config = dict(
    n_layer=13,
    d_model=224,
    n_experts=40,
    experts_per_token=2,
    d_expert=160,
    d_shared_expert=0,
    activation='swiglu',
    moe_layers=[1, 2, 3, 4, 5, 6, 7, 8, 9, 10, 11, 12],
    router_score='softmax',
    normalize_top_k=False,
    routed_scale=7.33,
    balance_loss=0.00623,
    balance_bias=False,
    init_std_router=0.0261,
    lr_router=0.00146,
    n_head=7,
    n_kv_head=7,
    head_dim=32,
    vocab_size=8192,
    norm='rmsnorm',
    norm_place='pre',
    norm_eps=1e-05,
    positions='rope',
    rope_base=10000.0,
    rope_fraction=1.0,
    qk_norm=False,
    attn_scale=0.177,
    tie_embeddings=False,
    parallel_block=False,
    init='uniform',
    init_std_qkv=0.0251,
    init_std_o=0.00493,
    init_std_up=0.0251,
    init_std_down=0.00307,
    init_mimetic=0.5,
    optimizer='muon',
    lr=0.00499,
    lr_mult_o=3.0,
    beta1=0.9,
    lr_head=0.0109,
    grad_clip=1.0,
    warmup_steps=200,
    schedule='wsd',
    decay_fraction=1.0,
    decay_shape='linear',
    final_lr_fraction=0.0,
    batch_tokens=[65536, 131072, 196608],
    seq_len=1024,
    doc_mask=True,
    train_tokens=546100000,
    steps=4499,
    dataset='wikipedia_en',
)
Below are experts of layer 5 (counted from 0) of a mixture-of-experts language model. Rows are named router (the router's row for the expert), gate (a neuron's input weights, with its number), up (a neuron's input weights, with its number) and show model dimensions 0-223. Each number is 50 + 12 x the weight over its row's rms, rounded and kept within 0 to 99.
After each expert's rows: a language model's description of what the expert responds to. This comes from a sample of Wikipedia text that the model never trained on.

# expert 21
router:55 39 51 46 55 47 57 31 47 63 62 39 42 48 58 68 58 58 40 44 52 43 58 69 75 39 60 51 48 33 63 50 61 44 30 38 17 47 43 46 40 45 31 41 46 65 29 40 49 63 55 73 58 33 38 57 51 58 51 50 50 58 37 54 46 41 62 30 58 49 49 48 50 72 37 57 43 61 68 25 45 15 42 48 35 72 55 55 42 49 46 13 57 45 35 43 44 66 27 58 61 53 53 40 35 32 55 41 45 43 33 50 55 59 30 43 58 34 38 38 50 55 57 36 47 70 55 56 58 41 65 52 59 51 69 39 54 43 42 46 42 66 49 39 46 52 38 33 33 45 51 65 52 41 41 48 31 72 39 47 39 49 31 54 37 46 81 41 46 37 60 47 54 29 32 37 38 37 64 46 38 38 38 52 68 61 56 58 59 65 30 64 39 40 54 39 78 47 46 27 82 47 63 44 55 53 45 64 54 43 44 58 53 56 44 42 60 29 62 54 59 53 63 43
gate0:43 55 51 57 57 50 47 42 51 48 61 56 77 39 44 36 55 40 56 63 32 41 52 44 46 56 29 36 72 45 32 48 57 74 67 48 69 43 58 36 61 38 59 49 61 61 52 70 32 54 44 39 51 43 52 74 71 51 58 43 49 70 53 35 56 40 31 40 61 46 61 55 51 37 29 43 47 79 74 25 63 38 52 42 52 54 73 40 45 59 42 56 54 39 39 33 70 51 55 50 42 60 59 56 68 64 55 59 61 52 48 67 50 37 40 49 52 49 63 50 42 55 21 60 34 60 75 47 54 33 57 76 28 55 47 42 55 55 52 47 68 72 71 62 48 46 48 39 47 46 73 64 52 40 45 26 46 56 56 39 52 26 61 74 56 49 50 18 45 52 43 67 37 55 63 61 48 36 62 36 37 58 35 54 59 56 51 63 37 46 50 34 58 69 60 36 49 48 51 48 42 66 59 32 31 41 55 50 42 41 61 50 20 50 54 30 54 50 45 46 55 43 70 57
up0:64 51 79 62 42 52 38 49 42 44 61 52 51 36 52 62 55 54 18 45 30 45 53 60 59 59 45 51 53 61 37 61 58 57 44 38 72 38 47 28 54 39 64 54 45 49 47 64 63 56 44 69 39 50 51 59 38 54 70 52 57 60 21 42 35 68 82 61 45 51 54 55 49 53 16 58 41 60 36 44 50 46 58 46 67 50 54 58 63 81 47 39 38 50 53 56 47 59 62 53 22 51 57 39 46 46 40 28 51 30 50 49 47 38 53 54 44 24 47 49 47 40 57 65 40 59 42 46 49 64 54 45 55 66 71 49 50 49 50 84 51 49 44 25 47 51 53 34 61 49 73 58 50 63 29 40 42 45 62 52 56 45 73 35 56 59 49 69 42 46 46 32 43 60 59 53 44 58 59 58 24 53 31 52 48 76 64 43 36 51 75 50 48 47 46 67 33 57 57 57 49 43 75 55 24 45 53 45 63 48 63 39 53 37 43 12 43 67 42 40 44 54 43 50
What it handles: Single letters and short pieces inside non-English personal and place names, often accented, e.g. Ale-j-andro, Pří-b-ram, Rah-man, frança-ise.

# expert 24
router:51 47 46 64 37 43 71 51 48 47 20 56 40 48 26 48 46 53 36 38 50 73 43 35 63 35 29 57 33 45 57 30 68 53 69 62 35 42 62 52 43 59 60 63 45 54 53 62 50 44 33 45 58 62 55 39 28 27 60 66 38 49 55 59 32 49 49 53 58 46 47 50 34 63 31 32 67 64 79 47 40 30 64 39 43 54 57 69 43 47 59 24 37 44 55 61 64 56 56 55 51 57 45 36 55 54 36 58 46 73 56 52 47 28 31 55 50 50 52 50 71 52 31 40 65 66 60 47 23 51 46 36 35 49 68 58 54 57 63 41 43 47 61 60 64 49 35 50 55 50 49 48 47 61 36 62 59 39 73 30 53 36 49 43 45 62 51 40 44 55 67 40 32 56 44 26 60 47 66 46 69 35 81 49 29 50 56 56 42 47 31 45 48 29 39 48 63 62 76 46 49 40 51 43 60 57 60 38 57 48 66 50 47 50 38 35 40 35 51 43 27 32 64 65
gate0:60 40 36 45 25 16 53 47 48 48 41 57 58 53 47 51 56 53 41 64 32 16 47 55 59 29 42 64 51 26 31 50 50 76 55 66 29 69 54 81 44 52 56 51 63 71 43 50 51 44 52 59 56 71 30 44 52 42 54 59 59 42 33 52 48 59 57 54 57 57 56 40 42 45 45 42 56 60 47 37 69 44 61 57 33 40 28 61 37 69 41 68 44 49 44 66 43 50 39 56 52 50 59 46 60 25 26 37 54 54 47 55 49 67 31 43 57 58 79 50 64 48 46 22 67 62 51 47 55 58 53 43 49 67 44 34 63 42 63 50 61 70 62 62 29 58 55 70 53 31 54 42 33 65 61 67 54 75 48 79 50 46 56 55 36 70 48 40 37 53 44 52 47 70 54 54 55 41 64 60 49 44 44 49 55 49 55 47 46 63 45 38 51 75 68 69 27 65 52 65 53 52 34 39 37 47 71 48 56 47 38 57 56 45 53 59 66 66 38 45 49 54 60 46
up0:39 47 56 38 53 46 48 43 55 49 48 44 41 40 57 68 48 49 25 35 36 56 51 51 58 36 53 72 54 53 55 65 34 58 44 60 39 64 26 37 34 64 60 43 48 37 17 27 38 47 56 21 48 51 44 40 62 52 35 66 46 59 54 56 56 72 31 37 54 28 58 56 72 60 44 45 37 22 58 51 36 51 46 55 56 57 58 36 54 41 56 59 39 52 53 41 57 49 39 55 71 56 25 56 44 38 63 69 58 34 41 59 54 64 40 58 53 48 36 46 34 60 69 76 42 77 56 51 31 36 49 29 54 44 63 41 48 31 41 61 46 52 73 56 65 16 56 41 56 60 37 58 55 75 56 45 47 60 57 40 31 67 54 58 58 81 54 55 54 46 60 46 52 50 46 45 51 44 37 61 50 45 70 60 26 22 77 54 25 45 42 43 50 64 41 61 48 43 39 43 57 55 50 47 49 41 43 63 52 52 47 45 53 67 59 51 34 40 36 40 54 42 52 74
What it handles: Commas, of, pipes and opening brackets after a name or title, such as Zimmer of National Geographic, Canberra, ACT, Adipapam (.

# expert 20
router:67 66 25 23 43 36 49 44 53 44 65 57 38 65 41 49 56 57 33 66 50 42 64 59 55 65 54 50 57 40 51 44 75 63 55 42 39 65 61 32 67 30 65 45 69 44 58 37 62 42 58 58 42 41 40 60 46 63 53 60 33 34 45 37 35 27 75 55 58 43 42 26 35 82 44 78 46 59 73 39 59 37 40 58 59 58 56 36 52 49 30 40 69 57 50 37 49 46 53 27 43 63 47 38 63 48 43 47 55 48 36 54 50 33 50 55 62 68 29 62 44 29 56 60 56 53 73 54 43 44 32 42 46 42 45 60 53 55 48 47 73 61 55 31 49 70 53 38 34 68 52 56 57 48 61 48 35 28 53 52 50 42 48 61 29 45 50 34 62 70 50 40 57 19 58 61 35 51 48 53 48 60 73 59 66 65 43 42 39 66 31 62 55 70 54 47 40 43 55 52 41 47 51 44 53 45 45 69 64 44 41 32 43 46 36 42 53 40 49 40 61 24 52 54
gate0:30 34 57 54 32 61 45 46 42 64 64 56 41 38 68 74 80 32 51 43 52 45 50 45 46 42 40 38 43 39 48 50 53 38 64 42 56 64 77 63 29 72 59 52 61 19 63 40 54 56 38 55 40 69 62 59 37 44 79 63 53 32 60 57 56 41 52 50 56 39 53 35 58 58 55 53 49 48 47 44 42 46 56 53 56 68 50 27 50 37 54 62 55 54 35 50 58 59 79 25 46 48 36 55 53 46 58 56 33 45 32 19 39 54 47 53 58 47 60 44 44 67 54 41 67 51 58 41 36 43 35 54 36 42 50 49 43 50 34 65 43 61 62 35 53 45 50 42 59 51 58 42 47 74 26 59 41 41 22 52 36 64 48 45 57 38 33 76 21 40 56 54 40 63 52 66 67 52 72 54 62 53 44 38 57 63 33 45 52 38 76 60 73 39 65 41 40 67 41 38 50 51 48 37 39 33 37 54 42 53 61 54 42 55 62 66 36 43 43 47 55 77 46 41
up0:57 69 55 48 62 46 45 49 32 49 42 37 49 41 49 45 32 61 57 48 30 53 56 56 56 43 51 56 46 63 65 19 53 80 60 51 49 58 55 51 43 73 50 39 38 56 47 43 41 51 56 43 56 46 32 70 54 44 47 65 49 38 55 52 69 61 53 62 74 64 20 49 41 52 66 43 47 32 60 51 58 45 47 50 48 35 42 33 54 71 41 40 31 53 61 34 51 31 58 47 48 78 67 58 55 41 62 72 35 42 50 60 44 60 74 37 44 59 54 53 58 68 52 28 52 58 49 56 52 56 51 45 35 41 46 53 38 51 47 51 29 47 67 54 44 58 41 42 28 38 50 51 33 37 42 56 60 57 36 46 57 61 54 43 21 47 65 39 44 32 41 65 39 30 61 59 59 46 43 43 66 54 54 47 45 29 55 28 42 45 35 41 46 44 16 77 71 32 59 62 50 55 86 55 53 72 58 37 56 45 55 51 63 50 40 29 53 63 41 41 41 47 38 80
What it handles: Short syllable pieces inside personal and foreign names, often right after a first capital, such as Si-u, Ag-u-irre, Nik-ol-ić.

# expert 3
router:44 46 44 39 62 32 31 59 35 45 37 52 58 71 47 53 69 43 36 50 39 55 39 69 60 55 48 63 63 46 61 49 44 38 40 45 20 40 50 60 44 31 52 32 49 58 28 63 67 54 60 89 61 17 37 64 45 38 64 53 47 56 51 43 53 63 68 63 59 50 32 47 52 62 34 43 57 43 77 74 56 21 58 52 49 34 50 69 34 50 45 52 32 61 47 26 47 38 40 53 48 40 58 47 41 51 44 49 43 54 43 47 37 51 56 49 51 54 31 57 62 37 62 66 39 62 44 22 36 32 51 66 55 30 52 52 55 55 33 48 48 74 54 70 51 41 36 44 57 35 34 51 58 64 52 57 55 60 51 24 37 49 49 56 50 35 49 51 49 69 56 47 50 43 39 39 49 71 71 66 36 69 36 29 51 36 39 42 69 54 51 53 62 39 43 48 65 44 22 47 55 58 45 43 36 42 44 30 54 36 67 44 58 48 47 59 57 39 62 43 48 66 38 44
gate0:69 46 38 54 57 45 83 30 42 33 36 45 57 46 61 59 57 47 50 49 49 51 63 62 59 40 53 62 48 41 32 43 46 35 53 63 70 57 51 34 49 28 69 63 32 56 50 53 49 38 46 40 56 55 38 39 37 52 57 59 74 46 62 50 34 48 50 36 35 45 49 52 48 49 41 47 36 58 45 29 47 51 55 40 26 35 51 66 71 42 22 50 45 30 46 52 58 60 78 48 60 54 49 64 41 68 47 29 54 40 54 34 43 25 51 54 49 64 54 43 40 63 38 52 48 66 49 55 42 48 32 51 52 70 44 15 44 54 59 28 62 73 38 40 50 40 57 50 58 29 57 39 45 42 32 33 49 39 65 49 42 46 47 43 39 63 58 54 99 54 27 55 45 56 55 32 52 37 48 49 40 42 73 47 53 42 55 74 41 49 50 47 22 42 49 34 61 26 44 41 38 51 46 47 55 43 40 38 52 44 52 59 53 49 44 51 25 65 51 59 54 65 32 51
up0:80 67 35 38 64 67 38 59 63 51 63 55 35 57 68 50 57 33 37 60 49 42 67 46 56 58 45 46 41 55 64 49 55 38 61 49 78 62 47 54 52 53 44 30 48 33 52 51 35 72 48 57 49 47 40 29 78 58 61 66 63 45 54 58 44 58 41 50 48 45 42 62 23 52 72 52 62 29 57 59 78 37 55 67 63 58 63 58 51 48 57 53 62 35 52 32 54 40 67 44 46 40 55 62 67 37 66 57 50 33 31 29 45 24 50 40 44 43 35 46 42 69 51 58 32 51 32 49 31 65 36 44 50 57 56 42 61 75 54 34 68 50 63 51 42 37 37 58 32 48 54 63 47 19 56 64 61 44 51 42 60 61 49 26 58 55 61 48 46 42 56 59 50 41 62 61 68 40 64 55 46 63 68 51 57 61 49 55 39 53 39 71 41 64 60 66 76 47 50 40 52 38 62 41 44 40 47 61 67 42 61 46 39 33 48 58 54 54 59 65 18 62 58 46
What it handles: Given names and word pieces inside personal or place names, such as William, Robert, Fred-er-icton, Cl-ary, Jam-ie, plus middle initials.

# expert 17
router:51 44 38 27 42 56 42 46 45 53 52 62 26 57 59 30 51 42 37 53 55 38 52 43 53 46 39 37 52 36 64 42 51 39 53 67 28 34 51 41 39 42 40 56 44 41 60 38 69 56 56 37 73 60 44 56 60 22 71 50 59 43 45 50 43 59 59 49 34 63 49 51 37 61 41 53 40 53 29 41 70 53 72 45 51 29 62 52 59 46 52 58 51 52 58 57 52 52 42 34 40 22 48 56 47 49 39 34 74 43 49 45 38 54 65 24 60 36 50 61 66 57 58 21 47 41 50 61 36 58 43 30 41 66 58 42 49 58 50 48 49 61 50 67 52 59 42 43 25 45 40 52 62 45 47 63 24 63 54 58 46 47 44 22 40 31 23 60 26 41 22 62 54 67 68 50 45 43 45 47 38 44 55 66 46 56 55 50 40 57 46 59 51 36 27 62 31 51 50 37 43 31 25 37 49 49 37 32 69 50 38 52 42 46 75 41 24 81 65 51 49 47 51 51
gate1:40 40 67 49 49 57 52 43 32 47 54 51 54 35 33 55 62 57 68 56 47 60 34 48 72 63 49 59 46 59 48 47 37 56 54 67 55 64 34 52 60 45 47 63 52 81 53 63 80 49 35 40 22 60 39 46 34 49 49 45 42 52 51 70 52 49 73 57 57 41 48 56 48 49 43 69 33 50 53 54 32 75 37 32 43 49 71 45 73 35 46 44 52 56 51 58 50 47 40 39 46 51 62 44 44 28 49 70 42 33 33 56 46 47 57 73 71 49 59 38 63 82 72 34 55 48 58 52 39 59 38 38 28 75 47 39 67 50 65 72 38 61 49 70 44 57 43 37 31 39 53 56 57 55 70 33 35 39 65 42 50 50 51 33 51 59 37 48 59 39 22 50 29 49 61 45 62 64 58 53 54 43 57 63 51 29 54 43 58 56 38 22 39 56 39 49 49 42 68 41 46 48 64 48 37 45 40 47 65 61 16 60 54 60 59 45 47 64 39 40 44 55 44 65
up1:58 53 46 63 66 67 30 44 47 61 39 57 41 56 70 57 67 59 57 51 57 55 58 69 37 36 38 67 61 49 32 51 38 48 72 46 57 60 57 55 51 23 45 61 61 49 35 48 62 60 66 55 67 38 53 62 39 55 45 44 45 36 63 46 51 61 53 43 67 61 63 37 40 65 51 59 48 33 39 44 58 55 63 38 47 51 43 65 60 63 34 49 40 48 26 37 65 42 60 53 35 35 48 44 29 45 39 48 61 40 80 65 49 46 29 52 48 53 36 38 59 69 56 29 64 55 76 27 43 61 53 40 57 52 45 50 62 51 36 54 39 69 45 38 45 34 49 45 64 68 47 28 51 28 25 28 38 48 46 62 38 46 55 55 52 56 53 46 41 42 67 58 70 53 65 58 38 30 72 55 73 64 69 25 57 46 64 64 57 54 72 71 64 67 33 48 46 35 37 62 60 60 48 51 62 36 48 25 29 61 37 34 64 47 42 47 53 48 39 41 46 47 45 42
What it handles: Capitalized field names at the start of infobox and list lines, before a colon, such as Born, Coordinates, Genre, Publication date, Motto.

# expert 8
router:52 70 45 71 38 31 60 66 38 73 66 53 57 55 64 55 52 42 60 44 42 62 44 42 38 59 52 49 72 63 24 28 47 48 49 46 65 62 47 53 69 68 68 51 54 37 52 59 43 41 48 70 33 45 70 39 62 58 62 37 74 37 57 52 53 39 48 41 53 30 70 59 62 18 52 41 46 21 43 53 50 46 42 59 47 37 43 38 40 54 50 60 69 63 49 64 48 37 69 52 42 44 53 73 63 50 70 39 52 45 52 42 42 32 66 43 57 77 71 45 46 67 31 49 52 48 47 30 56 35 40 71 58 49 28 50 48 57 44 74 39 26 37 46 56 47 61 61 39 42 42 49 39 65 34 42 60 52 65 46 49 51 56 36 52 38 70 41 49 38 41 48 19 50 60 55 46 40 27 48 34 61 42 62 68 53 57 44 65 47 36 35 45 46 71 61 47 55 46 52 48 52 52 57 53 37 46 39 42 50 53 48 34 31 47 57 45 66 63 84 41 48 62 57
gate3:14 49 53 48 54 59 41 80 52 44 54 60 50 51 43 40 47 49 57 35 44 33 43 40 60 41 56 60 62 57 46 37 58 47 65 65 39 67 58 55 43 57 50 35 39 45 65 56 55 43 54 50 43 43 66 67 61 43 34 50 59 29 71 23 32 36 66 70 48 28 40 49 60 28 49 59 43 59 39 66 60 55 26 69 51 56 52 66 42 47 59 44 65 45 43 63 64 56 30 62 51 60 44 63 55 46 40 40 59 37 40 50 48 50 37 55 44 75 42 58 36 33 43 52 54 56 28 48 55 45 47 62 55 54 46 57 60 43 47 54 40 36 53 53 38 28 36 55 32 29 54 24 48 43 51 70 55 58 17 74 60 46 39 66 60 64 52 52 62 59 43 51 47 53 59 69 42 25 56 38 48 59 65 41 13 66 45 53 52 46 49 16 54 45 39 45 60 59 43 44 40 49 41 43 54 59 23 29 33 56 47 48 60 58 56 55 61 65 71 41 50 53 44 69
up3:47 45 54 37 50 56 36 42 57 58 62 49 42 39 29 47 73 41 47 61 68 55 54 50 53 55 50 53 39 33 40 55 35 38 46 45 48 62 48 52 42 49 61 48 61 24 67 42 63 44 61 49 65 65 62 58 61 47 65 64 51 41 38 72 76 65 47 42 55 48 37 46 58 83 56 72 23 45 42 68 74 52 61 54 50 45 52 50 35 43 61 59 44 43 56 61 67 45 49 21 58 36 43 36 50 60 36 41 63 71 46 47 65 69 42 57 41 50 32 54 39 39 37 42 61 45 66 50 60 50 43 62 46 57 40 62 49 40 60 43 57 37 46 56 37 39 59 53 09 39 31 42 60 52 45 39 59 48 47 73 48 55 51 45 36 50 31 48 38 62 53 60 83 56 61 59 45 48 62 57 46 28 30 40 31 64 59 23 28 42 44 48 73 50 56 46 53 44 38 33 67 48 48 45 44 41 49 49 55 53 62 52 56 68 50 44 36 64 53 36 48 12 25 51
What it handles: Infinitive to after verbs or about, plus connectives and prepositions before a noun phrase, such as about to, only to, although, by.

# expert 12
router:53 67 60 69 65 45 54 48 49 67 57 52 37 47 52 52 53 53 38 41 41 65 49 48 50 37 30 44 59 48 38 38 48 56 48 64 38 55 59 70 58 61 68 44 49 44 70 43 46 47 57 51 55 58 69 56 39 46 45 42 47 63 55 31 57 49 30 38 43 44 45 52 55 43 62 49 42 49 71 29 46 22 46 50 44 51 41 52 60 49 72 50 27 52 52 62 38 46 37 58 48 55 51 77 74 41 56 54 70 34 59 64 63 30 57 44 48 46 80 36 73 68 40 42 61 50 66 47 42 46 24 68 46 51 21 55 45 57 52 58 42 29 34 43 47 44 48 52 25 48 45 52 43 55 44 49 54 53 84 31 71 41 47 42 56 53 57 55 63 47 68 47 59 56 52 45 67 62 35 59 51 18 61 45 47 46 64 68 67 43 32 37 58 29 42 55 52 49 59 47 57 60 34 59 49 33 67 43 27 47 55 68 54 44 58 60 69 77 65 70 32 56 64 80
gate3:40 33 60 50 48 45 36 41 55 41 60 45 64 44 49 46 45 49 32 61 55 45 57 65 40 66 39 46 49 38 64 71 69 56 44 45 70 28 51 45 61 45 49 38 47 41 54 54 73 42 64 91 49 40 44 46 52 35 41 65 43 51 34 64 35 58 50 44 53 49 46 52 50 61 63 42 54 55 37 45 59 46 49 39 19 70 28 56 74 59 43 51 36 49 68 56 42 48 45 61 58 50 36 42 28 52 50 45 53 67 28 51 41 56 40 49 46 43 43 55 65 48 41 46 73 58 35 75 43 57 34 28 65 36 69 69 49 53 50 33 62 46 54 23 37 60 57 53 38 68 47 60 59 56 64 43 62 60 31 76 42 47 52 40 57 64 56 67 72 77 73 53 49 46 66 59 46 32 67 43 54 82 57 65 57 42 67 60 35 54 62 76 56 65 50 48 59 42 43 64 47 42 59 43 50 34 45 61 25 57 60 47 53 58 49 55 47 64 53 54 68 49 64 48
up3:59 35 50 57 46 32 41 56 51 34 42 44 51 40 29 57 09 63 63 60 39 47 40 49 44 70 59 47 51 51 47 66 59 68 52 62 32 50 51 32 30 59 42 49 48 64 40 59 46 42 54 31 50 46 25 32 49 74 50 48 53 60 48 50 56 56 49 67 45 46 56 54 68 61 41 54 35 61 53 38 52 42 44 43 51 49 83 54 47 48 64 61 41 55 53 69 54 51 39 69 36 48 53 44 50 45 39 36 25 47 66 43 53 37 49 54 43 64 43 47 54 62 34 38 52 43 76 44 36 28 67 63 58 65 47 46 55 51 60 36 32 51 49 85 32 51 48 45 43 64 61 54 49 54 79 65 50 61 37 73 30 43 50 36 24 41 49 56 53 40 28 27 29 33 48 47 50 51 52 63 53 27 35 48 40 46 64 46 44 38 61 59 26 25 38 51 51 46 57 49 50 50 54 59 66 29 66 72 64 54 34 50 50 51 31 56 41 33 50 43 54 26 59 43
What it handles: Prepositions right after a verb or participle, such as broadcast on, opened in, educated in, credited to, went back to.

# expert 32
router:54 57 84 57 43 69 32 53 55 63 59 35 67 75 60 33 47 57 48 73 57 25 36 62 57 51 31 58 37 39 23 48 51 52 42 45 60 41 71 69 45 59 52 42 45 46 38 52 51 41 46 48 41 58 57 55 73 51 54 53 19 47 30 37 60 34 37 46 47 57 54 32 45 34 49 53 58 50 56 52 40 40 38 50 48 32 53 40 53 43 58 47 52 70 65 44 40 64 60 44 38 47 49 58 29 43 50 73 71 36 45 34 37 64 53 48 29 41 77 50 58 42 54 43 50 41 21 57 51 62 42 46 59 28 54 26 50 31 52 62 40 50 70 34 39 44 42 62 58 54 31 56 31 32 57 42 52 57 41 60 67 52 69 59 59 46 40 61 32 37 52 66 61 78 59 53 36 54 62 43 28 43 47 59 36 40 46 40 56 60 69 59 44 51 61 60 37 71 39 62 33 53 47 44 50 35 42 61 48 59 64 33 63 39 51 39 55 45 64 34 50 57 65 42
gate1:71 49 74 76 57 41 41 61 44 70 48 59 51 45 43 64 45 56 63 64 64 54 44 48 51 39 36 43 31 65 47 27 41 44 34 34 36 40 55 52 21 48 59 46 59 57 63 50 66 51 58 41 52 61 40 70 71 37 47 85 50 72 38 33 51 53 64 56 51 43 30 34 45 54 54 53 74 50 41 60 44 72 57 54 42 55 38 66 71 54 67 44 24 58 49 56 38 48 50 56 54 50 66 71 49 51 44 42 47 53 49 61 50 60 69 36 44 66 70 51 40 49 50 42 60 37 46 73 53 53 40 40 59 68 61 65 62 66 47 74 63 56 44 56 60 46 50 33 59 32 55 54 38 60 38 63 30 50 56 67 50 29 42 56 81 46 30 37 60 38 52 53 64 43 40 63 53 44 63 52 21 57 48 53 43 31 39 45 46 52 56 47 51 41 63 36 57 32 73 32 46 57 89 50 47 58 44 52 58 58 60 38 49 65 45 52 45 41 52 48 58 55 42 32
up1:51 71 38 49 58 34 69 39 63 32 49 68 50 60 54 55 54 27 44 56 47 55 46 63 48 55 51 32 48 43 77 73 54 51 41 49 53 63 29 30 61 39 53 28 56 46 51 47 60 51 48 54 50 52 58 44 52 43 59 36 45 28 44 47 41 61 37 40 62 50 45 61 38 70 42 29 41 47 54 27 35 44 60 44 46 32 54 89 62 56 42 56 52 49 45 64 40 65 37 58 36 46 71 44 39 49 56 66 28 46 41 37 44 69 50 50 52 36 53 65 45 35 57 47 41 43 48 55 35 40 59 46 43 57 36 42 55 45 51 32 58 62 54 44 27 66 52 51 74 38 61 37 55 61 52 47 54 47 52 62 49 75 37 54 58 64 49 46 66 40 65 45 33 56 32 19 36 45 53 70 54 41 54 43 35 47 58 72 34 48 40 50 69 42 58 63 66 42 44 65 55 65 30 54 55 30 38 33 19 32 35 43 31 46 60 70 62 51 49 30 56 24 38 44
What it handles: Words opening wiki section headings and table header rows after == or line breaks, such as Gallery, Early life, See also, Chart.

# expert 37
router:30 71 66 47 57 65 46 48 54 53 33 42 42 61 62 35 35 38 41 62 52 47 45 55 34 46 31 37 53 28 75 62 31 44 66 58 38 47 55 60 45 48 25 60 42 51 46 49 55 66 41 33 47 52 51 49 46 37 43 43 58 40 31 34 54 57 14 56 38 55 52 42 47 48 49 48 47 52 49 33 68 22 54 45 61 34 78 69 51 44 42 58 60 42 60 62 56 58 47 43 61 25 39 57 65 45 65 23 65 36 59 46 42 47 57 38 64 50 62 56 77 61 40 26 37 32 49 48 21 68 54 26 48 58 57 33 58 70 82 63 39 35 53 35 61 37 57 54 48 57 48 50 60 44 49 54 60 64 60 58 50 60 51 49 48 63 36 57 38 44 34 64 55 85 53 54 48 43 62 54 50 32 30 66 47 55 46 53 51 51 34 47 48 52 44 59 46 52 52 51 47 50 36 33 54 48 33 51 48 53 29 52 46 55 73 50 28 76 47 51 64 61 63 51
gate1:30 46 34 49 54 47 60 53 54 64 49 80 55 16 74 47 71 36 51 65 76 54 46 36 40 44 55 30 55 51 71 55 62 48 53 40 26 49 52 49 52 52 60 39 51 46 42 42 35 25 48 50 44 60 18 64 36 41 56 49 41 55 33 47 31 60 43 32 55 73 59 41 46 68 51 58 40 44 36 26 52 47 39 67 43 62 63 40 41 40 67 36 70 43 45 50 47 26 53 56 47 54 37 58 52 51 57 49 57 36 42 71 57 32 30 45 54 40 42 41 86 52 39 52 58 35 78 37 57 47 52 52 61 79 77 47 43 36 48 43 69 47 71 66 48 57 63 56 59 63 28 51 48 47 43 57 37 61 63 45 61 36 57 49 46 61 24 40 49 60 49 51 37 52 69 43 59 45 45 48 47 45 58 66 55 54 66 41 61 62 52 61 54 35 60 24 42 52 53 49 55 49 63 48 36 69 63 51 50 50 38 39 53 46 59 59 54 58 39 35 42 60 65 57
up1:57 48 45 55 58 47 63 48 53 71 42 47 51 66 50 74 56 29 64 28 43 44 43 61 56 34 69 36 43 35 63 60 35 49 74 46 46 70 63 43 55 50 58 46 24 27 58 49 33 62 70 68 51 40 55 71 42 47 52 68 48 38 38 53 36 61 59 49 49 45 38 48 38 57 49 70 36 32 31 49 56 62 36 62 45 45 68 32 64 48 57 34 49 58 32 44 54 54 42 62 45 61 43 62 49 32 31 44 72 58 39 38 65 69 55 49 25 51 57 42 51 33 53 42 35 53 24 44 62 38 35 65 43 65 65 33 54 39 63 37 73 45 64 58 52 51 56 53 56 50 65 44 43 53 36 63 31 72 41 68 33 30 66 67 55 34 45 60 46 56 49 48 26 33 34 48 56 46 64 49 57 48 57 72 75 74 58 39 62 50 34 57 48 35 53 55 56 60 49 37 58 42 42 52 60 55 49 44 27 61 53 43 39 61 54 41 67 32 37 51 43 66 43 49
What it handles: Structural markup in infoboxes and tables, such as Website labels, section "==", table separator rows, cell pipes, and "mi" after unit conversions.

# expert 29
router:27 60 28 46 38 50 42 53 57 33 50 53 39 69 53 53 53 64 55 50 27 60 46 45 36 64 58 77 34 46 49 66 69 39 45 36 60 49 50 42 46 66 64 54 52 55 28 74 62 44 42 55 26 59 27 43 43 45 65 45 32 43 34 36 26 55 58 60 49 27 42 55 45 59 40 49 34 63 58 50 54 27 34 47 46 38 53 52 31 44 45 48 44 45 51 42 44 69 34 73 53 45 61 35 36 36 38 63 58 56 38 58 40 65 46 56 36 68 44 51 42 58 64 68 44 63 60 31 38 49 57 41 51 63 40 29 48 36 37 51 50 52 67 76 50 67 38 51 46 44 35 41 50 48 66 53 75 54 36 37 37 41 56 62 45 62 44 65 68 70 24 52 34 36 47 57 44 33 54 62 38 48 35 59 47 42 59 52 65 55 47 47 39 48 35 76 65 30 45 61 43 57 30 28 38 58 59 47 59 53 74 65 58 40 42 60 57 45 52 78 54 47 50 38
gate0:46 32 49 60 27 66 48 64 60 57 57 44 63 50 55 65 58 79 59 65 61 47 74 72 46 49 66 41 57 51 38 30 65 64 63 62 48 30 26 46 56 38 52 51 51 55 68 56 30 39 42 57 46 53 44 51 39 53 33 39 36 37 23 47 71 44 58 54 42 31 53 47 58 36 67 64 57 49 50 56 31 63 61 70 50 54 41 42 53 46 29 43 50 65 47 46 53 47 64 49 57 41 23 63 53 32 20 70 57 67 46 44 58 52 57 64 53 57 48 37 31 49 60 65 47 49 35 55 43 54 61 72 54 59 43 38 56 48 46 62 53 30 63 38 44 65 53 53 34 77 55 55 27 58 56 60 66 48 61 65 36 42 40 46 58 47 34 55 56 52 48 31 65 35 41 73 52 74 57 54 47 46 55 63 59 45 52 43 28 25 48 54 64 72 36 50 79 44 58 63 55 72 45 60 49 45 37 67 53 61 40 52 52 34 37 57 67 47 55 53 47 68 36 42
up0:57 40 57 52 66 49 49 45 16 43 45 42 62 68 60 55 60 46 45 36 62 76 31 65 61 39 29 52 45 48 67 60 35 68 56 50 56 29 41 25 68 23 40 61 46 51 37 59 32 60 45 41 44 68 57 37 70 62 60 38 38 39 39 64 59 62 39 57 59 48 62 13 34 46 49 48 58 47 43 68 62 51 53 69 48 71 47 57 44 61 45 16 41 48 52 45 49 48 66 42 58 48 36 40 67 29 71 69 45 47 40 43 53 76 53 36 55 61 58 33 33 26 67 42 47 56 57 56 41 65 47 41 64 66 54 67 52 53 43 53 68 47 39 61 47 66 78 55 63 39 52 49 48 63 41 47 62 50 59 61 34 32 54 45 48 50 60 55 45 58 38 75 44 62 50 37 50 56 58 65 48 58 52 30 46 64 42 47 46 59 59 47 63 69 34 58 43 51 41 56 45 51 60 46 45 63 59 47 49 47 63 47 42 45 48 48 63 50 70 33 58 56 44 18
What it handles: Second pieces of names and acronyms right after a capital initial, e.g. W-ag-ner, W-ilm-a, T-as-mania, C-S-RS.